{
  "num_hidden_layers": 8,
  "hidden_act": "gelu",
  "normalize_top_k": true,
  "head_dim": 32,
  "vocab_size": 8192,
  "norm": "layernorm",
  "norm_eps": 1e-05,
  "qk_norm": false,
  "init": "uniform",
  "weight_decay": 0.0,
  "schedule": "wsd",
  "decay_fraction": 1.0,
  "batch_tokens": 65536,
  "max_seq_len": 384,
  "max_steps": 3925
}
Below are experts of layer 5 (counted from 0) of a mixture-of-experts language model. Rows are named router (the router's row for the expert), up (a neuron's input weights, with its number) and show model dimensions 0-159. Each number is 500 + 25 x the weight over its row's rms, rounded and kept within 0 to 999. Numbers have three digits each.
After each expert's rows: "comes after" lists some tokens at least twice as common just before its tokens as in all text; "gets" lists some tokens that make up at least twice as much of what it gets as of all text. This comes from a sample of Wikipedia text that the model never trained on. Tokens count by the router's weight.

# expert 3
router:473546470505486474494464486471492456499547479497507462572479508471544497523480487517478491489540518516499462505464501522448525519518474528522458481505494469529526492493537473479526456480529502506501529458493532442531471562513474486495460493477511481532490514504533506468512512460489488496482503511484530502496519490529523477495516485491508549498467536518517527507522469507498533499534507489530520484490502467517484532480460524485516561509490503499511509550518487479526479493498472
up0:484506480467486531512533493496495481543455494495453514488465520509474518537519497485515466545516543487514439511481509481529523510523452502497491500478504521461490482497492428510482518481476494507496512534481454547524491484483484498543518543486460482513491522492516496485509499505476520503549500517495474490527513466468481476495525470506515544506488511473501446499539495451478473512525497489460476477537460540550543502483502485499518518527475540509519482492518550486539475504481498
up1:474497545505476500432471461477508467503498467475511473516478537502489491529520499490548510513512519501524465483500519521487546507495470507500455522492504491511469498485487538504501488469503526446506511504467573507525497479464514473463487496504487504474493545550526457502491471514501478495495486500491514532492483546508462522523507498481517502453523467528489476455510477479486501503563440478507478497543488500475516499537503518496516473489483477479449490528533523469465481513540516
up2:480476495467481504488477471486510514484486457487514489473482496456538498552477520506491545556524515530571489488516529532488519483513491474500480516497557491492481458495541535515525517500480520506512473517509502550529499513521479509547507503499484501506486511466507469517572496480488463464501518476491554465471493507488516488507443538501481518525532530460559477506489444487504497489501553483475494493464473495494519483489504505497455482459472486497515487498495487483486507529519512
up3:474529509514479481472478514527480481453503495499513490490508514533502495498512480453497540496473529474489490519514556528505457464553515504456523488462471465508508507491501501495480495508455472477501516533543536511489513536482500511449478472465510522509457517478530581504475516486470502526525514482495516505475494534502522502488543488474531481498470513501541471512454501497493550504495525483499498537484470523491513496530531510515465483486506528517521493459506464530553449478515465
up4:509502519510454478490505484504515469508531494460483515533488493512557464503487477510478505499486461478443448502511536503499519476501503478518469479521477528544517522556505469472491493480507499506501522482493537558499507487560536497515490471495489503497541493521501480453440502519454491509487525500507515491537462489504548439514485477509493515516488471497508510507529495515480542486500472489471455519475496475520513530496516492482454535518448467467505517548523489518481457517523490
comes after: " |", "|", " the", " a", " and", " an"
gets: "\n", "  ", " st", " can", " l", " rec"

# expert 49
router:461539507536507465495463480452526500495516486534525475490530509471520442515462514491481508524502535486534498493458544513536496503516522477493455478503473460507508473480517493521545496486528509542514526488533461453526507544519522533518483492507503510518518497536488493452520550459471513486481536520464534498479540512526456477488491493507501544460514503496504510533488462511490490462524493464507473530457480500516517526521475480507516515464467490514480522513521496462491496492456520
up0:469537549484466474468488507496514514514497494483519478508458524448500503487475543495464518493513503468495480486512535528512507531498508509482486508518493492505478484459452493490495477514482511507484521453469553487487518472491513499459441522504538516497543477483538499539522471447508487464515513525533479486503488507516468528512551513490488520510499518499458504513511527460551537521477503459499497524501478540469513516500478517498434484515543516526465493468472524498517510531440486
up1:516533495456500470528452468506502470507514519529500513490456527488497512470485501456511494539525557503514519498509535535470473481536506515477483466525529522489482487476504511534510544518514509511511504453468526490503500502452466509504514491493509545449502473492528488467553524488502495466516459484471498485470488482491513472511516476530494520466483535482490571555547481511495524502448465504496541500502517514541500498460479498510479480473515495504516535487464509499518526460521534
up2:503510516508495475502469486462531531507477456517502453480517530479499523508517475446473481464504508494460497517491500492504528475517471531443492552504452503515487532490528479510498503497500509461508468482516487486476514511506477530477515449503494520511569510477476465516498527491485464587454494518508509502469519475467497510470473505522496513472451498524553490516487513512511462518558503516497470478514511487535516514491475514512455512534523503509513529537515511498507505538456474
up3:503463489539522541484499511495475455491497502501541470506487498464481494513517496524520535548498502541496493487473503519527500533509471481508499500488504500528489462476458472524477504516505518521552505550505506463528499561563496489508494487551520487491537472497445491514459483507493487521505514455488526486501525483494509500471517445485570494494506502487477548517538488514489454470500524521461457478507538539509518539503517487534467532518471531495479508505504465520490515488469486
up4:489440470513475481483458488470475517448477506482514521480494480495504484475519494529516446499497516528470518488496499496578507511491489501459533508521519497523482475526471489495531539496494476443543527457479509545477516483535486483497499490506466520494545511473469466501510494469522508536488502521470517500497486519495487528520530474479475532499492491542468537491546472530497501486540528512505468518469468507511493482474487527469512556484477560492500480511518536497506551531501499
comes after: "\n", ",", "  ", ")", " such", "\n "
gets: " and", " |", "-", "|", ",", " or"

# expert 62
router:445536503529472472513480461498476497493530482502504480479532519495533477492463529489473497529495531480525481472460528527520520539502494487485503493487458479529464497492471488532506476487569522518537545467522486466530483508514486520534517552485534494540531495516491489465516540465481506475505504548494535489503523473550468474497530486521505511493476514487514511565501485476506492469550453464518507512494510481522541514545483500493522494496461488497511513503512490454488501479496541
up0:502531479526516459501471504458489500486495490509471514482500546533521506470465500459483542511505508501466518489481521482516491547496537527526552477482482498475497477472493510483483484456505510514531477495512507528500477493496502494506472492511482494548447486533520485468440526530441474534510461518484520494543542467504495452484537546476470505503497501470517514516487460450532484498514500495492530526482504536511510484529542506507537560495500501444483533499514476492528520469499520
up1:547460478487475543525520493496496501509513518490522466505470529498504507471513504456497520524463492543551530480480523512497525500541521462463467489513506514486488499490503472540481554515499508536495509516502498532535462476502490505500529507518472518514543462472469489525484475504528562505497501533463500529487480535495450467481517482504448484475538555491495478494519515497537499503565486499478513479470469491498504473504497512510499456465485539487474477511486510450468551504505519
up2:491496491451519506494494504464494529490521518540523454504482500462511533469543481522465485520532511457504467485519517500524486489507476493485452512519496456508491494522491493468554477473489535497497522527507463522517503512463509530487483494460477497495490521483489481512517507520539496516516451516527510478475530531476436442501532459539508493480524554462547495490535460542527464510532477508508472535512499500498499516473541506447546492470495526487542502484488484495488500520498501
up3:471496563513478510511485511489482493482485511488492458525495462525458541508467506479535516503535527503489511512454482507565468506497548530486488505530519500459492518530545460486483495493481549500531482469484498484431513539503495435492491493474512491516518479519486498496465533483481517510527517522547483514503476492543476516494477501517454530488494500515500523527504491488480473514482502443521499469510471551522486517509437505519500522469523528489484508541498493486519537468507526
up4:465502520539501482463489461538502466483496521488506488511538501484490469472504485489524495521489511525503469537512529495499551513465478522496527481488500485529504446553501491488487478509491501513530483500493508501481438475491543445528475486510469496550480519479509558470500504500526524435463483481551471491496513491491480513525475461523544488480488490504531490524536477497543531462479529501493445477453499503538500513527520498475503497468500522496533454506505488525461527491497496
comes after: " on", "\"", ")", "  ", " in", "In"
gets: " |", " May", " September", " November", " October", " April"

# expert 73
router:491485518554471513490491513488495481505530502540479496495546514498498500503457555454480502545556516470541459494487501545480477545510480535455493528506461435503505501486460443522515496466493502538492512453544474489514503497542507522496492487501498553535492515508496478455509530458513508493480499522470523472533498471498507526495521487496478534533456504521524491510496455542500520488517509489517476480468505450500478548508500463503502520478481535497512509525508519497513500518514498
up0:485521525522506483459487498501529524500542506508528510524521513510521515495512493516481505558536520521488543463504520464486541467487455471441476519475433515481470498514459481528471531496503527515550492480532534525469526464493482470479479443450497522496494480486486533460495492505514489545495499540479492535511503501512507524528474536472499508498500527459485470526537495498502500486523480550513492458492484483538540487511520497491511524492490491461450501492500500531506539519479477
up1:481487515536488539477498480498441481488496486481497526497511487488497481529468486498486458469496517508512514522498491514518531525490478512499511495485468506539493460485460473519477489529489458552511519484548538535526461487478507490475485548486570547510530478530482475503536487487539518507483457496530437504567505518475487533455521517484518503530533488503442490499515479496484519489503488486521500497496539492512479515493508520466475539508521516495474511469466534523474521481456522
up2:497512522482478511489515538513454497528534452532490510502505486464466499526477486552542482489517460538457466487458521528542514537520502486498499496483529506489497529522477517514462495485505470489473522498535563500515548484553536443468532498494525527485518491514524501492505503489526428479482447512515497483471509459511488498471507523498460519512490532487512521528536518487483492479510512485508499521434507500510511514476475495497489511488492519532489500485468457496458508461509532
up3:522469488513539538529525482550511482478509491472497477502491525506481513468504455484483499559491483507502497555504442545532505519524488500487527501500492534463491501507534492488538473481493500496480492512505557482513480495472504503494515521515476543538473481541508486525501513508506515479489492546487524517482531508508492505478489447438526524484499483488517480510478493538503525525463475486510530472528455440497465542523479536461490515513484503504544459470508473516480516492440527
up4:472532473482479499489501498485483528500575531524516504535482469471514552477459541509528496497535493482472541508484466480489513514489542483529511511487482494494523519497487487500490493504505510451562487483514535507504472462523496496506465460516476510488528474519463480496487515494515514453511447550512531512531510490502493454481494538511503499501509483479507517445533500475524509509559482466502534498517485495472475449541468476509513542486502446534485500512486530508536465475510500
comes after: "%", " 0", "  ", "0", "6", "5"
gets: " |", "%", ";", "|", " population", " age"

# expert 31
router:478515539560494494526503480439493497470512468500500488454490506491535429504496489480453527505535533468549484514467512521501507528529461562512492495486480471567527492489497443506542491509537476508510519476530488498523487499502477521495497505487491563522521468488520492489506535476444514463524505516490523492513532471516486491498521499543528515494493485499495520523518484516479484468508464472481499503490493473527522517530464496475532496487494530484463495500531447506491513458497506
up3:499523502504490498537502513472524456527434499516487502521485513508532557505515504522497494499463479457499536518503498488464460463530554493468480484534502508493541526546466479457486446518551485505551480489490528463521514501467494530465538500483527481511521497498492516529509492456505489514517494486492519481541493507471490494517502465503471479495499550483486508488504498497472523490487520504511441507464518503514550554493456457524518554494471529474463491504498511507516491508536494
up4:481501500529483509549489489503452486520497500499506537557503484498503529518502451485523494515498503479492509495542500487500478513509529479468500510451475525500543523500505460520482495510499440516489516509487479467480508492507525539483522493469510519500472496447475466478538534520519493506536541489478504569500526495472537459504511477508482489461531500467540508555448473523532472496505482466475480506472540471491524503502467484497482490465492450468472547505499485511474520503543539
up5:477512508543536475465507524501510562508498505493516482503516462510497473517509508513512499489498510471514489486496533449503530509438408537495467519479463513514513512503453518505511505512460479489532543454508533558503483467486495524477482517423500503520487517461523525501512532489477538476485532503522457521494495470513494480497499484518516534477487488514507496494472514469487471455489459516468513497496555532514473494535482498520506483489531463527507484530514508507491534520510506
up6:515525537569476467550529472469482475496497498452512484461498486489503489491493503509479500512524459489509533509483491505477516495489504513526493472562450496537511462492509468500517483511517484521501484536510457512471503492520483526475517474505434526506554489517511509520509528474508490463511515548515507510488495482468486553493523541502556482534507479473511523553485449511496530500473475492523451492508478441510465488525486498492508518472472522493490505550506474514518518476476507
up7:496502481521502447476499508530546507517493503469483498453497508484511503479521502505486513497510543516536472481514508527492497487548505485492537503498510523531529511511518482504540493499517471476479502459541509511507466467478490526473473488451558488473515498518516469541508504500519483523522556511452498496454485503503511482487481466512553470485526468437520500501448491491499503462503485501520567511582509524522537506496478506496509520484530514490497464485438466487519485483498477
comes after: ".", "\n\n", " two", " th", "\"", " same"
gets: "\n\n", "=", " years", " century", " year", " period"

# expert 50
router:456511520523482482469485486450520505505479493527526502527538520451527483523473502444504532513481514463498499448435523547522526533515502498504490479526496466469507478484513481518524501496518492528498513467512500488564478518507496520521503498479503506559557485531511489432484548451482492454464520550462543495512510511517469498492484494499503509492506500477482504534489503490521480467485506487522505494513480487524484523510483517505519526479448535475477490520480520461515509473492537
up0:528512484485522488470466478501508530492499450523551496533510495486504523504538534509521500494498509460546485493489514450528454488535485457503530517529510507477529492503537508471496484528497543451480497494520493496503465503470477520497452542513464515513496507542511517510505516522477491461516505523470527500505464509479480453476542492500518477488478551529465467515523494496538449488518501531475495454497512516530447477485498477453512500521472474474503451515495530461517477504490546
up1:514484503505537565475491494477478465526509496497478488464444495499505487509519528507494498476473496516527537506521506550544478489505494517480533533519507525519475515499471542503439497502534522536515509531516494508511514528492506484505515503506505535453497491482519523534499487438508495467490512507449510465525477521492493480503482442540473515466516453515506507492467528519497512502501466443557483503524464456503561491464494526535489496511515498480557472488497504497462494505503467
up2:515465514508476486564513467527454515491492487491496514525556494469504488453522495473550498493484510466445470499496496449493499477508471547494498479504478459510494458496478512497500519535517478527489508467506506499450529503493521521493514471473478490461515434539521538506516503561526508498547529512515466511554503517523513540523520520474529497488485498477468464486537516520482480510506538476486468499511508481457551518501505502517506485525485462497518505526467493460478504493498507
up3:507492442459510472529471512506506516529480475487494480541484471478495571482524562511531489477517520521535491519465468423492501533495461505481495481512541479511536498494509471497502497517495496526516492530492557467494501530506467505527475463493521534481564518486513477520473519487460484516519470464486474494524494463523506513510496515468511492499459505487519485526537520523501534497501504513479499417487506498473493480486496524481476517496504504488512524479495465537500557479509509
up4:497450474533490515539511516487499463513524485464544491512517509532520493487495485498474485485523538491559491455504487506555473475505508524489474488543522533496488525503510486516525524521519491525532492501558457459472518505518491459489504480523484494486526490482517523502500521504480469478513489546523529553469509484495447499469532509476486527520443489467506494469466525488490517452515490524539516478480453482458495516576517519477496505520500477474494526509498475534487524512473514
comes after: "  ", ")", "0", " —", " 1", "1"
gets: " |", "|", ";"

# expert 54
router:495535508516488488496486478448502518510520522502506461491501539445537480506492533458527480494514529497490485529505512507509510543540468481477461508537404465521494498483495476516506470522527493486501507472516509504513464514479502499499478483535515535512468539535531465450528493473480531485527534493478528505505541487496483472476514475518477505453522489501519513485457480498516475506541528532527518500478499485536515516513438538502502531479483549506492521527518482515458462489491498
up4:488481499503474485490510489537470460547497510524503475510489564491488474517514491463504468495529525533471508499488537491475484508512509530536514502507423495504508437531485510487472508487515542522498484477525499507464524498468495522485506526507436500453477487538469477529513490532489524491466514523472469532529505478480478469473518467493535497485482515519541484438499489499497515483519467526530474483494537511486462519492511530510567507461497548493492538487506500543508507490485515
up5:508527484487531520540458484495511503510502499431455505473505490508500523492492486481471507541498498502510494490507494496525523516509486511528529495550467525540479518468499490485515523506562559499480486538509517498459509529494482522514500479441517511496516541459518534488460519492471502479465531506458538513535470507487520529476486480516480515540471497504534519544511520513477507496496522508485505514506423488495521510517487474469505440492468548467489526500530511494477534464534470
up6:485494504514522451485496512527473471504479477500462530476484490523533531469471496495464507497501471494510490491476497485489497504491482529498525511520487515522494490532481518521562507493513492522535511532507477548503503519481474457478552477565489470512489450493461495493507544524520515539502515506520523531512517493435463477527447494526481506452544489486499538519485556503465521483498555527519495473478452462476471503498509463491478523458486491493473505540513516474476497488494518
up7:483482517539499526510480501443514531483525546476512484503484533492517464523504510535501522514440489475523508542532538502515502488562480461504491516488488464480560509509515528489496491529467497505511506503528525473494487505522490532442507481508512501528512532518482484518508483473474504491482519536477482550505509464477500499486463480470521524462445480483478487472519537494445487484523458532501543494497519479525482503520440534458510552506519479489514500523494510517484471482477466
up8:530519476547522534501487512535513460533511465485482492506517520512497493486506514531530476505513500456516501518510521482474512477468525484546529492541475492478473492490565483470509536538493524457503530508454517464519506550526471521534460471524494517523515506508517503526522503478482533510503490517471540490471491507508480466517494533429525464476526526532471494500505478482497521487538506474514519476523488499504510550517492511503536501501489472469447544506494436522509481479482457
comes after: " the", " a", " and", " conce", " The", " ne"
gets: "r", " inter", " pro", " man", " time", " under"

# expert 1
router:469515500548504489500473483519464446539519482486537492533498517475518524471503509482513492505521567503490463493511497542523468529527482493492492526519473464524493509477466487478524446503516489531527531483499504465519499488504498542526484532488506572485513474496497492465513511441483473437473530529520524525510513490554474502490494478496474524536472529488541496484509478512490483470527480488472480479491490480537530501513481512489485564486463447471481527525489517491483508506497506
up3:481488482473559526528507493522512460510530481493555496477504527494478494464488537505499525533498520515486491527543511480477524479468492490542525510536527441480503462472439489513492502477490498497501491505485483457495542491504481525492494486483509530503512503549518458533488517491517492464506532503514469536504426464519483469509474499543510475531494496526533525533495469554559512483477501500484525475511479456511504501495472512493508468495463519528535478526507494504474516549500482
up4:490523477464504514484507448478454534519487527516537520512542513480465476487502506476511521468499526472484494530508512506429523494507487505452514512471455526501471499528525526515531473498501482492487504502490491496518540512505500483459487504470467515531502526506496542546479538498557498512508476486499489501502531484479475497481529483505496509501509507504488493524530551493460532516505471521524519545491487454540499460502445531424460473501488488519488444462508503482503521526493540
up5:475495489504509483509465481547507521504532488530533515528512447490518490506516438553463471492523541510495522493508535508494482510469525512524515506499515466519478501551489477482487503513525454520516527491488508476471488468557523510475499516478505471498542441484465465498514483529521532498484482524491507532493548489531459467528519504481540500516488460464500458503519436485540516443480531496471511507533487526473537494513486506481520520479478487517515487518502476481545500514519487
up6:507496497524510483508557496478526464529495496492526487499510539478532482489510525502552529501558501475472514446530507507493490489496502543510502511458485527486476468530519500527495517493474534558514502461475515457490477428507453534487499513520508534541502449505453525498459534514489495463493530498539472528503493480461508438523476489493500510468497501502522511508534465518490492471503525501510488490486471484527499517454533512514429511521496483508492498515495498481513527499464475
up7:476508559485486466528514497535519522500469496514450469483502503473508516525479472490490517497488567549476499524495480497495499544526550466512499498534507498500489522492495458521468478540506511509526544434500539557501489524520475501528503520506492530466515508502469534474484487454551457495452481522460475521497537521481475548483519512497472512483491512505503550500486519475477520503499491476506522468532512510490471471481534504492460480473485515505487479513544506527475504476477478
comes after: "=", " =", " Title", " also", "History", " career"
gets: "=", " =", "ography", "History", " life", "Awards"

# expert 38
router:484518516513492473526424478477502488501491497481517466488533522435517500481515491470480498524560527462513521481464480505531514533503482532510482523504467491521506496475507463563539456505515507524491527473525503478495452519505495515474461513522466501521502526536496503460527499484487534466496528528486495481507541499495442454542496467528473503485474514536500502522518496513521502469513514498497480496486520497495514527536488531485512539510441501465449507522507496461497464500511537
up0:458493549542557493481520502491520486483488492518526506528491509513456504511464508473477461517546509514465459499528493504502510490525497520529554462492502432488487470496461480520506515485523477515488488486478505465530522523431492534513508509546508493515476492499478476490543439527522495517514529485500460503492508451508532485543515537492472519500466456504510503489526478469508492485459490473479502519497499509462556498513511524507504544492493513526491487519525478520451497477468526
up1:513475515480508504494487480495512501496485466479480478497484504466516513493538479509489487527520535511509557438467496510486427515488523540487521477510529507503474488546482480487506473490524534526502496531497484481517447501462501535481521555513528517525456485529526513474528471494501497526528468519516500491506494472524500509521503499539538502502463513438508532506506498553480468509530504487437483491532471524516465483536463519484528504437480508479497444518502509473530491492491520
up2:499505515516486486515502529480484482503478511487474480470533517476498500536514512490513485439493529557523518438495505486500490452559452457480458557536471522471475516503454487495482533523490528563515485503510495513540503511455487504471504531515504528485518509480522486542515490465519510448480511535484517515466529538515484476545478526483537503470549518510521505525509515487550492511503505484483485472466497495502473446495523501509515481485486535468515489496506509507520501493474470
up3:545504484465504502460500466473519472475507499508542498490531472471500462546480537454470518512491501487486483490506491525494511479487497499510486511547488464511483501495501491516496528500489487521486517505502510484511486503460511488489432533490498485561517513498484491523504490487494484471566505444493466501515497499513516493530499412469564437491478536508513497486497520494516527527534463486492491549464494496452450533514535529474480502487521483533488506535516516505468520514516493
up4:483499543522484513467506465481478459497536496560502530528482474465499477516502492511527488510480546496486454509495485491514484495482501492500512505481507523532530502526537479518553581490505518534514499502472460492527495477491509473514508431484461529535496472497458544500518524497492497490486510502506518518497477505497482452485478531515467470488490482537529514478496491522473475521460516531501514489512519550528505488479444540503529511465452513543514509542538491508459489523481485
comes after: " the", ",", " in", " New", " United", " of"
gets: " New", " United", " South", " North", " West", " York"

# expert 8
router:501503488550532488492482431504478455490482491539521462518528528512518518493513531468486505458532519492501489517456528500483493526494483535480522526515485487498556495503442461481518453514540503499516537465537463484543460516515485496510497522515498516544515497529523484489489512463476524478491495510479516494492527483509503517460502421518505506486499538503568520528489455480468498500529494500492512529512512497462512485495493440528494521502472512476473488510503530462496480480510527
up1:517484504531521513476511452523472459509468488498517488503506558513537510501486509485477495474465519514502520495421489495470520453527504471520510533547463480491521465511515477507516534508534508486472468496519469479499453473496480485490487481474480493504492524534488524477494545510529522475502490475505525533459549505501473541533517469476498535532481499491522515464460453465503520502514496507492474483556469489544502496512489500551478529541494508500492462468527517520461465511515497
up2:516519509549486492469463460507502487512520532513474492505483525488477504504482519503525494477526535501538512482475529514498510457509447463472554492539490549438517513518551484518460492514540455535488500489509493491475496474488520501471499530535481512512498480484489529480478524474457502529459531517463515473501489466479537543450483496529527470517517538523480453503517519505511499493523489522524499505506465525525507484518455541529502526512497542515477521466457471501511480496470485
up3:537471529512489493492499485504521502519482494470521520475530491505489486485512500477472497451560477436522494491487527496448508522453493497554459545526494529501501493506524532508506493491498466463569506483533494536452465511528478498518493482518487474519502515528531513446484520474507514524525513482525514512528507488506489499486468513457517523527535495470440508479474516448478528500488512509508497507459495463456540493472520462485544523483480499510485540489532521492515530492491481
up4:520489524526530505535484480477499496465482507458514484549502474544453480518525448491512475460449523448494498511521494486482425488521489519534532490504482480494510514491484512490508516508523493500521530514477491519492469450530462513533498521531562518482465498519525540500510525454442534500513481467492477515449530519500493522511537516496524487529490509506491505530482486491528497484507464482492493489488493477506502519493492493464478477469566490512523494539542458516539494524506508
up5:485509502502546547516498486486488528450486461524534511525452496485532520495501506497520529494470485505503475488458492499531528529489537509551511503520501482487506497491494467506493531499484534466512543502481453526514552495512432437481465473493518500547482469512497470485536529537540523497534492488476496464473481468506509504458495467495524556482490508496541499513504544499526568492501520501507526479501462491485493494493486490453500507466509489537503487492464502506488501452509520
comes after: "|", " |", " No", "Scientific", " Total", " Albums"
gets: "s", " Party", "%", " Title", " album", " place"

# expert 64
router:453500522533482499520494480495459478487517493488515494512486542452518510513496530508475507458509512460553476459480511517538502488536480494460495519511470473505506510480503475525505466472513527550529507460520510444564501508505464524494491497535483517510516555531498505507505540472478467505523504493494521516467526476530506478526459477526527504505512526486502543532476499514503514503527508513443480499413500510501500506495463497472529554506503473484468488517510479520468468476483501
up0:431507492490486539444471469487460473525529479460512507492498502466524514517509546471507496462493535514457469504464521504554478502508501505519482488501504474516501526473538465533500523481491461496505475529490543521519505536497497551457538490476490513490515502525458497473503516494476477513486485515487505561476508542471477486448490479492562514512476467507532504496525506499503522514511484518461497478507507520540513525509500506483555563532491486517477493513479507517511471510470518
up1:478495503530495501500522496468481485518514484498558529530488515494543493470502484481477456495520471502533516470438547502536526497556462504494488453544530515530513546496545468495518495495515539530528496477491516480539472558485473521483476462494488506503527479475516483490512499507486509516497500481463499481544523490481477451539490492496510507500477472464512488477483551528457494492495535506479522487501496482529470501462455525511547482495500514449493489495532500500511503495441524
up2:488445512504479554490495506489475498519508509508531495500490510513504525502496510484469514534513472563501499503504514526513493451517512549490529517482498482516548520497499473456547507479484496502521487480522499480533522446460479488479508479478496440493493510494517478521515539490476512488495507513472541524517517488512521462525471485533517544475481481459513521500500490526515485502503499473525522479456516459443559524481477424529490499511506531447506511520545480469535498490476471
up3:532528538472459469504537544506518496526515502502460497509483533518524489473494475484473495465520546504547518517451485504439539473507466506514532509552527500489463547469510522537519491548511509522494515520479477468532467446478510484536495538475464524520493506487503488502492504465483504490525516526469486555498485471565495513478505504472507516497505519499483520458473465488483505494527473503513497463472532481489506515512540487486495510480523504517485517515524489508558495475456497
up4:437480460531500523469452473512468476525500536524506512545483545462522514460525495471513527491520506500509520476494475508448537497549470496523512515498483473524475537522487507493525520502549471529512477495472497494473473488497495523497505495547441467492547485495502518481515486487480547485511484507480513503509489518449499490506518542442497500495511499513539502518482523467482512508517517508549494564478450483479483485524500517482507507484465501482473496495470516516545478516452480
comes after: " the", " a", " as", " and", " an", ":"
gets: " \"", " t", " un", " more", " co", " most"

# expert 10
router:498486540533522480503479491493502481509525471527502479519546525468494493534494517489495475503501553428492489479456534513484519484571487515496451528469475480529480496492506469521545500516499488481503519476514535489491513523515503526491498527497472508514490520510491525434505513475519570453496517506452531474510550495490515483460488485513501545466466509510519540504471480495460501495565504467502505508479516487507512519469458478496530538473483523515493488509520487474485510474517534
up0:473493464549492537491511483502496478516507518502522493483429437467535491510519488485496479479470519477511501496519497498495515539533469503551438477540484469503484512498473497495526510510524508481518486473514521482506538498532497514540509510486504445504549501514464531483500525489530511502458523496512495507519535475515534487502505511510543521492490519473445514473546517457492508476467513452489496521490495512548524474497496518482504494477507440476460538504513555463494536523473503
up1:515512526521498504506497483477500491536589478506477528512487543467448500519528497475512490512472495485483498499491514513530471472546507502506506476502505535489536477492491504497564501493546497498485506496568511527491521472474523538523544529542488471506493510521482524486501533499482535449491515489515533480445539477466493508466462491467549499511476492514474498486473472527486476492474475510507504460485495512505494469467484495531532549457459540480495504494503496517505456490521522
up2:535480473521482503508526496506507557537476502472500491458501516426511485515470485491507485508518520468510484479495562493511527461513489469515476457474501521537536527514474491520508487536525488508494516504498481535471556471517476533534534489506496485533469505506482485488485479487497533460534479508472469518476520484511520487494503489554488504497527510439552508478505450485486488495529516494494507525486486512498489540468484462530483492511454534489493513506522509540470550538537461
up3:493520533523480496520481466543526546517458518494505506496500498516512464506495520484525512505478513472477541511503487490488516508498486480518461501508459478515467480481520519489519507521469517495494533452552528505488587494481487489476474503504472524525488523522455497500511487471466570476473529507541468505460533547530465514487505521506517462464498503508493506516528468487516509463484482485497498465503474509531482454462514484456488514533461468510497436527520507534486487508530486
up4:505521502510509467475506472481469501502512504506471538495472550517509495535473463450541486503521448480560496487514457529516491495504468524498519528478506478503493522465499450463442493496532450508485485498471482496490508493485463538490529516480525489519524566465524492509517502520496503485530499494502535503518534492558470504502513507524494510478500479456440525517508487498477551505539467465492500531501498483517544485497522498503504555503502472475541509497516489487499531508540542
comes after: "\n\n", "″", "°", "\n", "W", " in"
gets: "=", " res", " with", "N", "E", "W"

# expert 53
router:480504524516479477498467462453482514535503468520526485476537505494536476522491526495469539487516524513538517508489521520501470488523488510490478512513484488511515465470464454543510405472504497537500514465531502484534456539485510506519486520532481525515538525518502483464562519481486523484495551521460517524524527472523480477506512432542484515485489501515489512511516493500477503471543503501522497504471521508501516513528496459515501522498455530486477514508499445479508494470486510
up6:499492495475511552473466479536524523460494514517538532495460500445530500507493510465502503494515463521466515522486508502466479511530451517520538475532493523509457500458477510510507477516506505515562511474543503534481492550552496500476526538448458485525501498488488497513563457456485507507527503470478532521534516511463502453506506516493545485527492440495517489477493496478546477492491480491524499519474537505514511511507496479497486522490526451502516494520508465511509497483505522
up7:483517496436488449479473509515514487510523547488483545496535538469494468517502500525488478511504487489462499495498497530500482502526520536517488520531477514500523510451526476511525513496526527499494495493502512475481473479523447480508461532471502551518479482548447450476497501495489529489483515543458514485554483507514491485464527460439462513503495456508548486503509491506533516518501508461487486525472491525495465509529529484493520516526515515486455535485483518536526470525472526
up8:488516488532553491539493463500480448495527462481470478507547513479476446509478495536506481489507505502470491483455536545492471463476527473504506461508516532480537521507462514569467529483517514494529530463487514505468531491488489533487500504492525498482512532510471505517474478514500510508472571487496504496535490503485572535493499497516500500521493505468476504521521460489489487473470521506499495501496536508471524501496530550522478473466473510471525468486486486500508500443511541
up9:488469531475471471498475484455526500437528474489499477484478496512495509529461449507531525505519518500479492487494496524551458522470489524514455495543543476478504545420456517518483479518501489494506523475479502462484549501520505501525515509473485494487510515523544526519513490483531501452479529498526464486506507517506506539475515512533527518530483502452556481485471484530554522503497507515504494486490474505474518518498519498524476489491479465522457508512468500469509504548508479
up10:478483473501494487487501467491497513522503479496567513510500473504478506471494544520479531536525478483555463483529497493448493513544505463548533509494476485472511518458495468506531479503448487507495482510535490496480486532529475486474447497525497525477486511520524513496513524516508496511524508490418531490489515475488502491474533506492505506510464464484538460498495455527494487466483500440503518499460540480498519495534536491512535486502474513471516522524487458486502572488514509
comes after: " a", " the", " and", " of", " number", " for"
gets: " two", " other", " three", " first", " four", " later"